Below are experts of layer 3 (counted from 0) of a mixture-of-experts language model. Rows are named router (the router's row for the expert), up (a neuron's input weights, with its number) and show model dimensions 112-223. Each number is 50 + 15 x the weight over its row's rms, rounded and kept within 0 to 99.
Before each expert's rows: a language model's description of what the expert responds to; "comes after" lists some tokens at least twice as common just before its tokens as in all text. This comes from a sample of Wikipedia text that the model never trained on. Tokens count by the router's weight.

# expert 6
What it handles: Quantifier words like some, several, many, any, other, plus "sh" inside names in cast and credit lists (Avina-sh).
comes after: " |", ",", ":", " (", " \"", ";"
router:66 67 59 71 68 60 89 67 41 48 90 58 67 61 38 36 41 45 61 55 63 37 66 82 60 50 37 42 43 49 39 61 47 29 31 47 63 51 59 64 46 39 32 56 32 50 47 37 49 50 48 50 65 22 63 20 57 69 37 77 73 62 18 30 32 28 69 58 40 43 41 35 50 38 61 64 45 47 50 24 31 46 61 30 48 15 53 41 63 57 61 73 31 52 35 25 65 43 61 37 71 69 45 61 56 70 69 60 21 64 58 71
up1:71 58 39 26 68 66 55 46 39 28 46 41 52 44 56 35 26 50 49 27 43 54 45 74 67 46 64 51 61 51 57 52 38 91 34 39 35 72 49 50 27 63 25 32 39 41 44 49 51 61 32 40 49 62 57 44 62 44 66 51 45 23 41 56 23 82 54 40 65 65 50 64 40 45 64 63 66 65 31 61 37 57 29 44 08 33 41 27 47 56 76 78 49 39 41 50 63 58 64 49 73 58 51 65 75 83 38 37 52 53 37 46
up2:63 34 63 68 51 52 42 66 32 74 54 49 34 47 43 47 44 43 32 51 47 61 73 52 56 43 62 55 63 58 54 48 56 58 39 35 88 46 18 47 60 50 55 69 58 55 29 64 83 80 48 54 66 24 57 38 46 74 99 57 35 46 59 56 49 25 64 33 57 58 55 38 39 39 50 63 56 71 56 87 43 58 61 71 53 40 49 62 50 31 55 38 62 61 46 21 66 17 25 46 39 54 52 51 64 62 35 34 44 51 37 43
up3:38 82 66 72 65 32 65 53 32 45 46 41 41 47 48 53 52 34 38 36 57 47 56 49 59 45 47 73 28 42 29 49 42 72 36 29 22 25 54 54 39 64 53 79 86 69 44 52 34 58 69 31 45 48 32 48 51 58 25 68 33 82 48 48 74 42 46 35 45 20 57 29 40 31 53 68 34 63 78 24 32 58 66 65 73 39 77 32 54 40 33 62 72 39 58 46 45 44 37 38 70 27 53 59 53 37 60 39 41 34 49 58

# expert 25
What it handles: First word or piece of a list or infobox line, or of a paragraph after a break, such as Fare, Date, Appointed, In, served.
comes after: "-", "|", " =", "\n\n", "  ", "="
router:54 40 45 71 67 61 53 90 43 49 67 27 55 29 40 59 51 09 72 49 52 56 59 57 65 75 39 21 37 48 89 44 55 45 68 63 70 76 50 64 58 30 29 54 40 44 00 66 62 59 46 31 53 25 55 43 66 39 48 57 77 44 41 50 51 39 38 35 33 44 46 45 59 53 43 31 31 70 42 63 27 36 45 63 60 43 40 61 61 43 59 82 31 45 31 55 70 43 61 48 30 45 45 68 29 64 52 47 44 64 58 67
up0:44 52 53 50 65 41 82 68 36 39 49 37 51 62 53 48 67 51 42 32 61 60 43 34 50 42 48 54 49 63 58 64 27 60 47 67 50 46 21 58 69 48 61 62 56 45 38 51 67 77 27 19 37 72 36 50 71 21 68 31 61 55 64 48 30 57 48 79 47 57 21 47 68 51 77 40 69 38 52 66 37 68 38 44 38 26 47 28 38 37 32 42 58 36 86 55 40 36 71 41 49 73 59 63 46 50 34 61 74 16 52 52
up1:33 69 58 61 61 82 29 43 47 20 20 30 46 35 64 71 64 39 62 26 59 54 64 70 60 47 72 68 64 33 62 33 53 85 62 21 50 54 62 49 59 48 35 30 42 38 19 55 54 50 65 32 64 32 33 45 51 43 68 62 41 36 46 40 39 66 48 56 53 72 73 56 38 55 67 36 49 57 41 58 53 44 32 38 25 46 71 29 50 28 29 57 30 52 29 49 49 30 82 59 58 61 32 54 69 83 55 57 15 66 36 39
up2:51 11 21 66 51 48 58 65 43 49 38 31 38 54 45 72 54 53 54 69 62 77 66 75 62 29 49 62 59 95 41 37 58 46 40 24 52 42 49 45 37 52 46 31 68 54 21 36 56 63 41 37 76 46 39 56 48 48 63 67 27 42 47 40 60 08 48 51 43 56 73 55 41 32 48 53 72 58 36 45 42 32 70 47 52 53 49 63 48 29 37 49 59 56 57 61 62 45 24 55 60 32 54 38 54 58 09 46 40 83 36 47

# expert 31
What it handles: Labels and entries in sports and election tables, such as Goals, Apps, First downs, Votes, Candidate, plus team, loan and never.
comes after: "|", " |", "\n", " was", " not", "–"
router:45 54 80 49 64 73 58 84 52 57 57 39 53 52 46 46 58 23 73 48 76 40 76 79 81 53 63 31 38 59 71 68 34 26 59 80 48 38 51 63 55 47 40 49 56 24 27 47 60 49 45 42 31 28 59 30 76 49 22 72 81 44 15 55 61 48 82 51 25 44 32 24 55 56 38 55 33 72 41 28 46 75 44 59 51 20 41 43 36 68 56 63 33 51 40 27 61 35 57 33 53 66 65 65 41 43 64 29 44 48 62 76
up6:32 76 58 40 50 37 68 62 41 55 51 70 42 33 43 55 56 42 47 48 58 41 75 45 51 79 38 66 29 70 36 64 30 55 57 64 63 44 26 61 51 43 60 57 53 56 33 62 59 40 45 50 41 44 64 27 22 34 59 41 69 61 49 51 53 55 64 52 45 45 56 44 36 65 53 72 49 58 57 48 73 86 39 29 77 85 51 39 47 48 39 37 05 63 44 57 59 58 40 36 49 42 53 37 53 62 78 34 34 45 45 33
up7:50 42 77 95 54 27 35 53 61 34 45 56 55 38 37 56 42 33 78 32 52 52 46 48 56 75 36 52 64 44 79 36 51 30 54 38 49 46 36 42 40 44 80 50 79 34 36 57 56 45 46 81 49 56 40 35 17 57 54 74 45 37 62 54 50 50 83 55 38 39 55 40 36 48 61 52 50 50 58 43 38 44 66 66 27 49 51 77 30 71 60 50 51 45 84 43 45 60 03 47 45 53 57 92 14 56 68 45 42 44 60 69
up8:33 76 38 53 54 54 76 43 61 46 43 47 42 47 53 44 43 53 49 19 58 69 55 60 66 45 61 23 24 66 45 45 33 36 58 68 39 51 64 53 44 36 57 48 49 47 28 49 69 64 40 61 42 31 47 56 69 59 71 38 61 22 48 33 52 52 41 53 41 33 33 41 77 48 45 60 53 35 51 11 35 87 33 48 46 49 19 24 59 58 60 71 34 64 76 50 47 38 30 47 35 56 76 49 47 73 37 30 22 40 49 54

# expert 58
What it handles: Table separators and cell-initial words in election and filmography tables, plus "part" in "part of" and words like In, Public, Succeeded.
comes after: " |", "|", ".", "  ", ";", "-"
router:62 71 67 56 63 62 58 78 40 46 87 52 55 46 46 46 55 29 74 24 67 58 67 68 63 47 35 33 23 58 57 62 67 52 65 56 74 29 47 57 33 49 44 62 50 41 21 44 50 50 15 71 66 26 56 24 88 26 23 61 76 45 42 39 50 57 70 65 36 47 36 17 64 25 71 81 48 57 38 51 31 62 63 30 61 24 26 58 33 52 72 53 26 53 41 32 68 52 48 46 49 40 43 51 38 64 64 41 32 65 53 55
up0:48 38 70 49 75 53 63 58 36 26 36 38 42 53 72 62 29 57 29 44 60 35 52 45 43 46 77 65 44 46 99 62 44 54 45 40 49 66 51 50 58 44 40 46 43 74 39 33 70 75 34 57 36 64 29 52 43 27 52 34 54 62 60 49 47 43 20 56 52 65 24 55 53 53 40 63 53 47 66 52 55 55 59 20 27 28 48 38 53 31 39 69 65 65 78 22 64 37 72 49 53 68 41 43 64 73 64 30 63 33 33 43
up1:38 82 51 31 57 84 52 43 52 12 57 39 58 62 78 41 21 35 44 29 70 38 47 69 64 57 77 65 40 43 48 43 51 88 49 38 59 68 45 51 20 70 59 39 33 32 41 65 43 46 23 52 62 57 29 62 33 39 51 55 52 30 29 51 41 40 47 55 41 71 72 50 57 43 47 60 78 50 39 58 30 78 41 47 21 30 47 37 47 60 67 58 69 32 41 37 84 47 67 52 84 56 49 46 79 71 60 59 32 55 45 32
up2:50 43 50 77 42 90 43 56 21 56 68 67 24 75 32 82 77 54 52 38 70 78 72 67 56 31 57 78 40 55 38 41 73 43 25 31 57 25 38 48 52 56 35 53 44 43 30 33 54 71 28 51 65 34 52 52 38 44 66 53 16 45 62 31 50 30 78 35 19 52 46 49 41 71 40 52 85 84 72 58 54 55 69 41 68 34 40 77 36 55 48 38 41 51 44 41 68 51 30 40 48 32 71 36 37 82 33 57 34 69 52 49

# expert 30
What it handles: Adverbs and the "ly" suffix: also, not, first, later, only, then, usually, plus "-only" compounds like CD-only.
comes after: ",", " and", " was", " is", " that", " had"
router:63 36 78 61 78 36 48 52 68 45 67 40 45 54 31 47 41 27 55 49 34 42 79 53 60 28 32 42 52 56 59 35 56 35 28 62 41 41 47 62 42 33 47 28 56 30 31 48 77 36 28 47 79 48 75 42 79 69 39 78 76 67 49 43 21 42 38 62 30 34 52 48 49 41 62 41 40 56 39 26 40 48 37 55 59 36 38 63 40 68 58 57 34 45 42 43 60 52 59 46 76 42 50 42 64 58 44 42 32 50 48 62
up1:28 71 80 34 63 64 49 40 51 28 55 39 35 39 49 46 61 37 66 52 43 56 65 79 51 64 47 61 65 16 49 47 28 94 56 57 41 66 62 50 39 89 24 23 26 31 73 63 60 31 48 19 52 53 24 60 58 39 61 71 52 34 35 50 34 69 45 73 41 64 48 56 76 65 61 55 42 46 51 25 54 70 25 57 06 35 44 44 35 46 65 46 50 45 36 26 65 27 45 48 58 56 54 53 66 72 44 42 50 42 31 51
up2:74 30 56 56 44 74 55 62 45 81 57 52 28 81 72 43 92 43 43 70 68 86 73 66 52 38 31 70 42 64 59 45 66 57 35 41 59 37 41 46 45 57 52 59 55 59 27 40 54 81 43 50 57 25 57 36 43 54 64 34 27 41 57 55 34 51 53 15 25 44 45 46 40 50 66 36 51 69 66 58 57 42 72 38 54 45 45 60 59 33 52 34 47 61 61 33 78 48 32 53 37 54 71 39 55 51 48 62 25 65 54 75
up3:42 52 63 71 50 19 65 53 40 40 73 46 39 61 47 70 37 68 36 36 56 61 49 40 64 34 46 27 39 67 24 65 28 67 09 36 54 44 60 34 61 34 61 57 71 31 45 64 34 57 42 34 38 53 51 46 44 66 42 79 68 71 53 24 68 17 54 59 59 53 46 42 62 36 72 59 39 52 58 65 06 16 47 64 65 35 69 25 37 52 28 68 65 43 83 49 49 40 58 11 45 51 66 89 57 60 40 21 55 39 43 65

# expert 36
What it handles: Opening pieces of proper names after "St" or "=", like St-ali-n, L-ori-en, plus "=" heading marks and empty table cells.
comes after: "=", "|", " St", "D", " Z", "L"
router:50 39 58 51 70 32 58 74 92 52 72 30 53 60 35 65 48 43 82 60 42 27 48 84 70 45 34 49 43 69 34 73 90 40 51 54 49 61 24 57 58 42 61 56 41 32 56 51 66 46 45 40 63 48 79 35 55 40 45 82 50 49 51 69 55 45 44 60 43 34 56 50 61 49 65 64 39 49 23 53 25 64 47 60 46 33 68 56 53 60 35 78 31 51 19 54 62 39 63 42 56 62 39 37 47 43 42 53 66 32 53 63
up1:46 52 42 41 61 71 49 43 39 11 44 23 63 38 71 35 45 44 24 31 65 48 53 85 56 57 53 59 43 47 60 47 34 72 73 50 38 75 60 26 58 67 57 28 63 41 40 50 44 29 39 50 72 60 56 53 43 44 88 59 41 24 43 50 50 45 38 72 66 74 63 51 41 35 53 49 79 61 50 43 27 55 64 45 17 34 65 39 48 27 54 66 62 47 28 67 45 55 61 45 50 58 73 61 90 71 53 48 46 68 21 34
up2:49 24 73 58 53 46 32 62 40 89 72 53 19 40 46 55 94 48 27 62 60 59 58 74 58 45 39 66 44 69 41 80 39 36 27 62 54 58 53 39 52 39 30 22 71 51 50 63 64 72 38 41 46 70 54 54 52 51 65 50 44 37 71 44 58 32 49 49 37 55 31 52 41 75 49 70 49 75 44 61 15 55 46 37 47 75 67 41 40 35 47 53 47 44 34 34 62 41 45 32 58 37 51 45 24 49 36 59 68 73 56 49
up3:41 84 59 58 55 34 66 54 62 53 50 42 30 52 60 54 28 65 25 43 78 42 51 61 53 23 59 69 51 68 27 65 66 55 51 50 53 33 81 49 46 58 31 53 64 33 41 58 49 48 63 30 53 65 48 37 49 53 23 37 52 75 53 40 80 34 45 50 56 75 59 40 58 78 51 66 47 66 58 55 28 39 69 56 50 53 69 26 60 04 45 57 33 28 56 60 44 52 56 49 76 62 57 57 56 49 29 34 27 39 37 42

# expert 59
What it handles: Word pieces or numbers right after an opening bracket, quote or dash in tables and infoboxes, such as (are, "Piano, (2021.
comes after: " (", "-", " \"", "/", "(", "{"
router:70 64 40 52 81 39 63 70 39 56 57 49 47 61 35 69 65 49 59 59 55 51 77 67 71 46 39 53 44 59 59 55 60 33 36 52 47 52 53 64 52 35 40 35 37 35 43 33 76 30 40 46 55 39 50 14 71 35 46 51 62 48 31 22 45 47 63 54 56 54 56 38 60 45 57 49 61 50 32 66 32 24 29 30 54 31 56 38 18 51 74 56 35 53 54 22 48 41 57 52 77 64 47 53 39 52 75 72 11 65 40 48
up0:59 45 75 33 79 44 69 69 21 43 53 28 59 42 52 66 45 46 48 43 80 50 45 31 62 47 50 63 52 44 78 64 36 61 60 37 47 62 55 43 76 47 64 61 63 60 58 49 53 79 37 45 49 89 32 58 64 35 58 42 41 29 75 49 39 42 14 91 48 53 35 31 65 38 70 52 34 32 48 60 46 49 52 33 47 63 67 27 59 25 46 79 57 63 66 60 53 45 77 25 30 49 47 46 45 62 65 32 47 43 51 62
up1:57 35 65 22 60 57 61 41 42 44 48 47 14 47 56 68 71 38 28 31 49 48 43 57 58 61 59 60 41 29 61 35 42 85 67 46 35 87 83 46 46 56 45 49 26 41 51 45 35 39 73 38 81 51 36 55 44 39 62 71 34 26 33 58 51 71 47 32 28 65 43 54 23 54 64 54 56 48 42 50 49 45 47 55 34 38 65 20 71 51 62 68 21 63 35 48 64 57 84 44 68 48 43 48 84 89 40 38 61 58 31 45
up2:38 44 63 53 55 55 46 71 48 66 54 38 55 50 33 77 76 39 36 58 56 82 71 66 66 39 44 79 71 65 38 61 54 31 23 70 49 34 27 47 40 49 30 40 43 43 28 31 51 87 54 45 59 53 55 40 46 64 65 46 25 38 46 17 54 47 71 18 53 51 32 68 83 45 37 32 56 82 58 66 39 51 67 56 61 66 47 60 56 52 37 30 42 45 65 54 65 48 34 33 69 51 53 55 48 41 53 23 78 68 23 63

# expert 46
What it handles: Mostly "the" after of, in, to and and, plus word-final pieces such as he-ll, reb-el, Marsha-l, De-ad.
comes after: " of", " in", " to", " and", " \"", " with"
router:42 61 51 31 81 29 56 70 61 49 61 66 28 50 48 51 74 45 67 36 64 30 65 51 64 52 32 39 26 45 65 56 50 27 60 49 70 52 52 68 56 36 33 79 21 45 44 40 66 36 38 74 81 46 70 41 82 46 28 66 71 49 53 41 36 39 68 26 28 24 43 24 43 45 67 63 42 57 32 54 36 20 33 59 56 16 82 61 54 56 50 72 48 58 35 29 44 55 51 45 51 54 22 45 62 64 69 43 31 29 32 73
up0:49 42 81 57 74 50 48 55 47 28 49 31 58 37 57 37 68 58 35 45 36 58 58 26 57 35 62 64 55 55 64 23 22 43 25 45 56 70 42 33 74 48 60 49 64 46 51 53 44 82 34 46 27 71 25 44 57 37 52 35 49 43 75 61 56 42 50 66 57 66 44 54 61 19 59 43 60 51 42 52 49 43 78 34 26 45 54 26 66 35 55 90 49 58 52 41 63 57 53 17 31 49 70 43 44 71 50 33 52 04 40 76
up1:42 70 57 09 56 59 47 33 26 23 56 55 34 43 63 68 47 26 77 29 70 43 37 60 53 60 46 56 60 36 56 24 49 54 50 47 32 84 41 56 78 78 50 30 39 32 27 48 72 32 54 46 72 64 28 46 48 48 49 63 70 21 66 47 32 67 68 62 42 49 64 62 31 28 58 54 53 42 34 39 35 64 21 73 33 26 54 21 47 45 81 66 57 56 20 47 58 72 73 34 74 58 40 45 77 66 67 36 44 46 58 30
up2:49 32 37 75 51 43 54 60 44 76 54 71 51 53 40 67 34 46 61 73 57 51 76 62 50 36 36 71 55 55 53 29 60 10 49 61 37 32 37 47 53 63 44 40 52 44 35 47 44 31 50 67 55 67 29 38 30 39 61 53 39 41 42 73 52 14 81 56 15 51 41 62 65 56 67 32 44 63 43 59 20 57 40 45 49 49 56 43 67 38 25 60 49 48 84 43 80 37 61 56 53 51 62 51 74 53 30 42 38 46 32 43

# expert 61
What it handles: First piece of place and proper names, often at title or line start, such as San, South, St, Bel, Par, Lou.
comes after: " the", " of", "\n\n", ":", ",", " ("
router:73 66 83 68 60 37 56 74 48 36 87 75 49 52 36 61 47 44 62 43 43 56 69 72 52 16 42 25 62 67 59 53 41 16 65 34 47 62 55 55 39 20 43 44 50 63 25 61 56 49 55 37 60 36 71 39 73 31 53 71 45 34 47 31 41 32 55 41 51 21 57 15 67 60 63 57 41 63 42 51 33 39 41 50 44 31 61 47 49 40 53 77 43 58 62 59 84 52 82 33 53 41 28 61 46 38 61 54 64 36 19 48
up0:53 50 72 61 66 58 66 71 43 38 41 38 53 53 43 48 54 53 44 63 59 60 36 53 45 46 62 54 61 63 63 40 43 57 61 40 47 89 39 50 56 31 64 56 57 30 60 23 53 62 37 34 51 89 06 64 80 44 61 45 58 44 84 65 40 67 38 65 66 37 39 56 63 62 49 28 49 54 45 55 36 32 29 33 58 24 64 53 64 37 52 48 63 62 81 28 64 28 49 55 47 99 50 58 70 36 35 46 56 26 66 62
up1:51 70 42 61 56 85 58 38 50 29 59 41 61 51 32 56 40 39 59 45 37 50 48 74 54 54 52 64 76 40 76 47 44 72 54 26 38 64 58 40 40 56 24 35 29 39 36 60 53 29 55 49 59 50 32 41 60 42 51 51 65 30 42 39 35 60 38 78 70 65 64 66 58 74 77 59 61 60 20 48 43 63 41 49 25 21 77 31 26 31 67 81 43 52 19 55 72 64 59 55 77 57 43 63 92 81 51 67 50 65 36 30
up2:60 41 42 62 51 56 41 53 36 73 72 49 28 81 48 61 64 73 45 52 57 69 72 70 56 50 31 56 47 51 58 55 37 56 39 29 36 46 21 45 59 46 19 83 52 38 42 50 68 67 36 63 61 50 61 48 58 43 68 74 52 55 50 50 32 23 69 51 14 53 42 40 66 59 57 44 42 55 41 61 16 51 85 89 56 61 56 49 64 54 23 51 55 63 44 63 75 31 37 36 46 39 67 43 65 32 45 50 47 66 29 54

# expert 19
What it handles: The word the, opening parentheses, hyphens and inner word pieces after of or to, such as he in Pacheco, anti, ins.
comes after: " of", "ti", " to", " as", " at", " for"
router:58 59 75 41 78 40 50 79 55 61 56 54 48 54 31 43 54 36 73 53 39 45 68 80 47 25 35 34 52 62 92 77 84 08 55 55 42 68 40 66 49 46 53 62 51 48 31 53 55 39 47 60 67 42 67 43 54 45 31 56 71 37 62 37 39 36 54 58 32 61 63 23 84 40 51 54 67 53 31 57 50 63 34 51 57 38 65 61 32 45 42 50 51 58 39 55 64 50 51 28 78 70 21 47 49 26 54 45 68 70 35 48
up29:44 48 68 52 54 63 46 45 67 27 43 18 57 41 78 28 54 44 68 67 35 64 62 58 47 70 56 49 52 33 40 68 42 76 21 60 46 23 37 69 42 66 56 13 40 46 47 41 38 52 38 68 39 47 50 62 49 58 41 53 68 23 28 64 32 67 49 61 34 46 57 74 34 42 67 57 45 73 35 41 58 60 41 58 56 42 36 68 39 29 60 52 39 60 47 60 50 65 37 58 51 81 44 65 56 28 30 63 64 61 22 51
up30:52 68 16 42 41 25 58 48 65 67 47 76 73 48 66 50 46 42 60 74 56 66 48 54 52 73 44 54 23 45 69 60 49 33 24 76 30 49 35 41 54 49 51 55 30 80 66 60 60 46 66 40 50 75 28 57 47 47 59 61 64 44 71 53 38 58 46 58 45 49 52 37 41 12 34 46 46 45 54 72 43 34 46 36 51 27 40 44 52 60 53 51 45 51 46 42 45 61 58 35 39 76 68 39 13 32 55 59 56 52 41 39
up31:54 17 25 50 46 45 52 61 53 48 41 34 72 74 41 55 59 40 31 46 52 89 40 53 52 58 35 33 58 44 26 66 57 79 61 25 46 52 40 63 60 28 73 64 35 69 49 49 31 47 68 67 71 52 44 67 52 33 62 45 27 31 55 60 00 57 45 20 42 55 66 94 75 50 69 58 58 30 56 53 63 24 45 39 50 66 51 72 39 30 59 44 51 42 40 50 72 48 41 77 79 33 46 40 61 44 66 57 40 30 35 55

# expert 37
What it handles: Head nouns of institutions and categories after the or a, such as Party, School, Court, government, war, League, type, area.
comes after: " the", " a", " The", " is", "al", " his"
router:58 46 54 36 54 50 47 73 59 59 91 48 39 48 33 52 54 12 53 64 48 38 74 76 70 40 32 38 68 39 64 52 56 32 44 53 43 64 46 54 38 46 48 60 61 45 48 70 65 48 48 66 74 40 79 39 64 28 32 81 53 40 38 32 67 12 43 46 41 59 54 35 68 64 41 79 60 64 25 41 41 48 28 35 45 50 68 42 25 64 36 54 44 48 31 45 72 40 59 37 73 51 50 43 44 50 64 51 46 48 28 52
up0:67 36 75 43 77 49 61 68 42 44 26 42 42 60 25 62 72 59 30 32 57 86 68 47 53 41 45 88 51 64 74 57 63 57 56 61 49 72 30 41 58 33 64 30 50 47 55 69 55 44 35 58 44 53 08 64 57 42 51 34 51 49 45 59 65 40 52 64 54 52 22 22 48 49 43 53 45 62 39 30 50 29 71 31 44 46 56 38 40 18 47 65 66 41 78 25 54 45 76 48 34 57 27 49 68 50 38 47 68 49 48 46
up1:61 84 73 42 57 70 47 50 46 05 68 39 31 44 43 41 42 33 47 22 50 57 56 73 70 51 68 62 72 28 61 44 26 50 48 49 49 61 53 48 56 81 24 24 46 61 32 55 43 46 46 70 48 50 47 53 45 24 58 70 45 54 23 65 51 36 41 62 54 65 74 63 25 57 54 35 66 58 35 50 25 66 48 39 32 38 34 38 46 31 51 56 65 68 53 73 75 61 31 58 35 77 37 62 75 80 33 42 40 45 33 30
up2:46 25 23 46 46 36 67 74 35 77 61 52 53 38 46 37 50 40 84 80 56 65 65 72 51 36 43 40 46 77 61 65 37 25 30 46 42 45 47 38 44 44 38 41 75 63 42 48 61 57 40 54 67 46 76 29 46 54 38 39 22 35 57 61 34 13 56 64 34 61 42 61 42 47 39 46 61 77 42 49 67 40 45 69 36 60 46 37 49 45 62 38 48 34 25 42 76 47 37 56 52 52 62 33 52 37 58 68 56 69 35 53

# expert 21
What it handles: Table pipe cells and line breaks in results tables, plus determiners like same, such, any, a, and fragments like par-ach-ute.
comes after: " |", "\n", "|", ")", "%", " —"
router:59 37 85 64 70 55 35 63 55 63 91 26 48 61 59 63 55 19 73 46 44 29 73 62 62 36 41 30 28 45 69 59 53 26 74 65 58 55 35 59 58 53 47 64 44 36 10 51 46 38 49 46 68 46 44 35 77 58 39 84 39 40 29 47 44 41 67 57 35 37 38 28 74 64 38 46 42 41 37 13 56 38 36 55 57 25 38 63 51 58 36 65 26 58 43 41 64 58 76 44 56 42 54 41 63 53 74 55 41 85 55 60
up0:44 29 99 42 82 51 60 66 47 54 59 32 70 49 45 55 72 46 33 42 60 71 53 35 56 54 61 57 59 65 52 61 15 60 49 74 09 59 35 50 59 43 46 51 40 23 42 57 40 59 33 38 41 63 23 70 77 08 55 38 49 29 54 79 44 68 41 76 40 64 18 59 70 47 56 47 68 23 59 25 42 38 45 44 54 31 54 34 48 23 50 49 66 46 73 33 56 43 52 35 42 72 44 59 63 54 65 59 60 29 52 66
up1:15 63 55 31 54 79 53 50 23 43 23 34 48 39 58 47 63 42 31 42 49 55 66 73 52 41 89 51 31 31 64 32 50 84 55 35 12 47 76 45 43 78 71 46 32 78 47 36 53 39 53 53 50 58 29 47 67 50 62 55 50 47 29 64 47 66 40 63 70 74 65 58 50 46 64 79 53 58 26 51 40 57 16 44 30 18 44 47 50 36 45 53 41 68 38 29 50 39 79 52 71 57 54 38 56 92 52 42 36 36 39 52
up2:80 44 52 58 52 60 46 68 35 74 74 58 24 38 59 65 60 40 42 76 58 63 76 56 54 32 37 56 39 56 59 46 51 41 29 42 43 66 34 47 42 42 13 53 63 73 38 75 54 86 20 56 61 51 24 41 51 59 49 54 25 40 62 51 45 29 73 30 29 54 44 42 61 52 39 54 21 67 65 47 51 36 96 57 52 55 43 78 48 34 41 24 42 63 31 30 71 27 32 52 36 38 63 52 75 65 40 69 59 62 33 57

# expert 41
What it handles: Short codes in sports tables and lists such as MF, DF, FW and %, plus surname pieces at a biography's start.
comes after: " |", ";", "|", " The", "/", "–"
router:79 76 58 50 68 47 74 54 72 61 72 40 43 25 41 52 45 36 48 53 42 51 63 64 86 57 48 04 28 58 46 62 64 33 52 60 53 46 49 81 58 37 50 48 38 19 22 53 48 39 42 39 59 41 78 12 61 44 34 71 64 35 71 38 59 44 66 54 43 35 58 25 77 49 77 56 52 36 35 46 28 40 46 52 46 33 64 51 31 54 49 71 50 72 36 27 51 57 73 37 47 34 48 46 66 58 51 56 33 53 47 67
up0:68 22 68 28 57 33 53 52 66 25 31 65 63 62 51 48 64 44 23 15 69 59 49 34 47 32 55 50 34 41 60 27 48 63 58 45 45 60 23 61 61 52 69 45 78 53 43 75 60 56 34 58 44 60 32 74 48 29 72 44 34 38 76 69 42 43 51 94 60 52 28 60 49 28 66 24 64 34 59 36 40 47 54 53 39 37 55 22 62 23 53 63 50 58 78 45 55 50 51 39 30 63 42 46 40 52 59 44 68 22 58 35
up1:42 64 44 33 62 69 55 45 25 25 33 35 28 41 64 67 57 18 47 24 61 41 67 79 57 69 57 68 55 26 57 47 40 76 39 46 49 65 43 46 24 80 52 47 57 55 43 65 60 44 48 56 54 36 20 54 45 51 53 58 41 14 32 35 33 52 45 58 60 65 57 60 40 55 46 51 44 39 41 59 33 65 49 49 49 34 74 50 35 46 36 77 64 67 59 31 61 53 34 32 65 65 36 57 65 99 37 48 38 69 39 34
up2:62 38 26 71 42 39 60 56 35 73 48 47 39 43 53 75 80 43 39 62 36 84 74 72 56 40 29 66 19 76 48 52 45 32 36 47 65 59 16 32 55 62 27 50 58 41 32 43 46 87 36 73 41 63 55 35 45 55 40 53 54 21 49 16 60 62 62 49 18 52 07 66 65 58 25 69 51 55 43 55 68 51 58 70 45 53 66 48 35 40 41 40 36 39 39 32 76 47 14 34 51 47 80 38 49 81 51 65 50 64 65 51

# expert 43
What it handles: List hyphens, paragraph breaks, heading equals signs, the word of, and the piece ti in nation, plus It, had, relatively.
comes after: "\n", " =", "=", ")", "na", " Candidate"
router:64 43 87 63 76 59 47 94 37 46 61 27 38 31 32 39 28 31 68 58 57 43 79 76 45 35 37 39 61 53 50 48 71 38 35 47 52 57 50 67 32 41 36 45 49 52 31 70 42 60 39 51 63 34 71 53 44 28 30 74 45 35 47 48 51 65 40 33 42 46 59 48 57 40 44 71 56 65 34 36 51 61 26 23 61 51 41 45 16 52 56 85 23 58 53 37 60 42 76 45 50 45 25 69 64 56 47 53 40 58 45 54
up1:39 75 74 50 52 71 52 43 49 54 57 52 32 42 45 73 52 48 53 20 41 44 68 76 54 34 77 53 60 57 36 33 60 92 71 29 46 54 63 57 48 68 64 48 51 31 35 67 42 38 70 44 48 47 45 58 38 34 61 75 60 09 55 50 68 69 52 39 48 71 64 59 15 45 40 62 49 68 31 25 37 60 34 40 37 28 76 36 18 45 60 70 47 49 36 55 60 51 56 42 66 45 46 51 77 82 43 43 29 45 43 42
up2:60 22 51 65 47 46 36 55 47 54 56 42 39 58 32 59 77 58 41 58 46 71 61 77 54 52 45 75 28 91 49 49 52 43 11 37 56 25 31 36 05 77 21 52 45 65 40 40 78 60 37 18 58 31 39 53 47 65 46 63 56 40 55 34 28 44 79 33 50 50 66 58 79 44 52 36 57 50 60 36 52 40 71 41 48 35 64 78 56 28 50 24 50 71 33 43 72 38 32 65 73 26 67 80 64 48 14 59 64 56 43 53
up3:24 41 34 65 50 32 68 55 53 69 47 65 48 44 45 72 14 57 36 30 51 44 60 51 51 23 61 71 45 64 09 51 36 63 32 47 28 45 61 50 46 43 27 48 63 39 44 59 32 55 60 40 74 31 46 56 53 44 25 49 42 67 58 43 86 55 49 45 48 63 49 42 50 60 76 72 41 66 38 56 21 44 27 57 45 51 52 22 44 28 62 54 45 42 88 33 40 34 50 28 52 51 65 69 62 73 41 28 21 25 45 72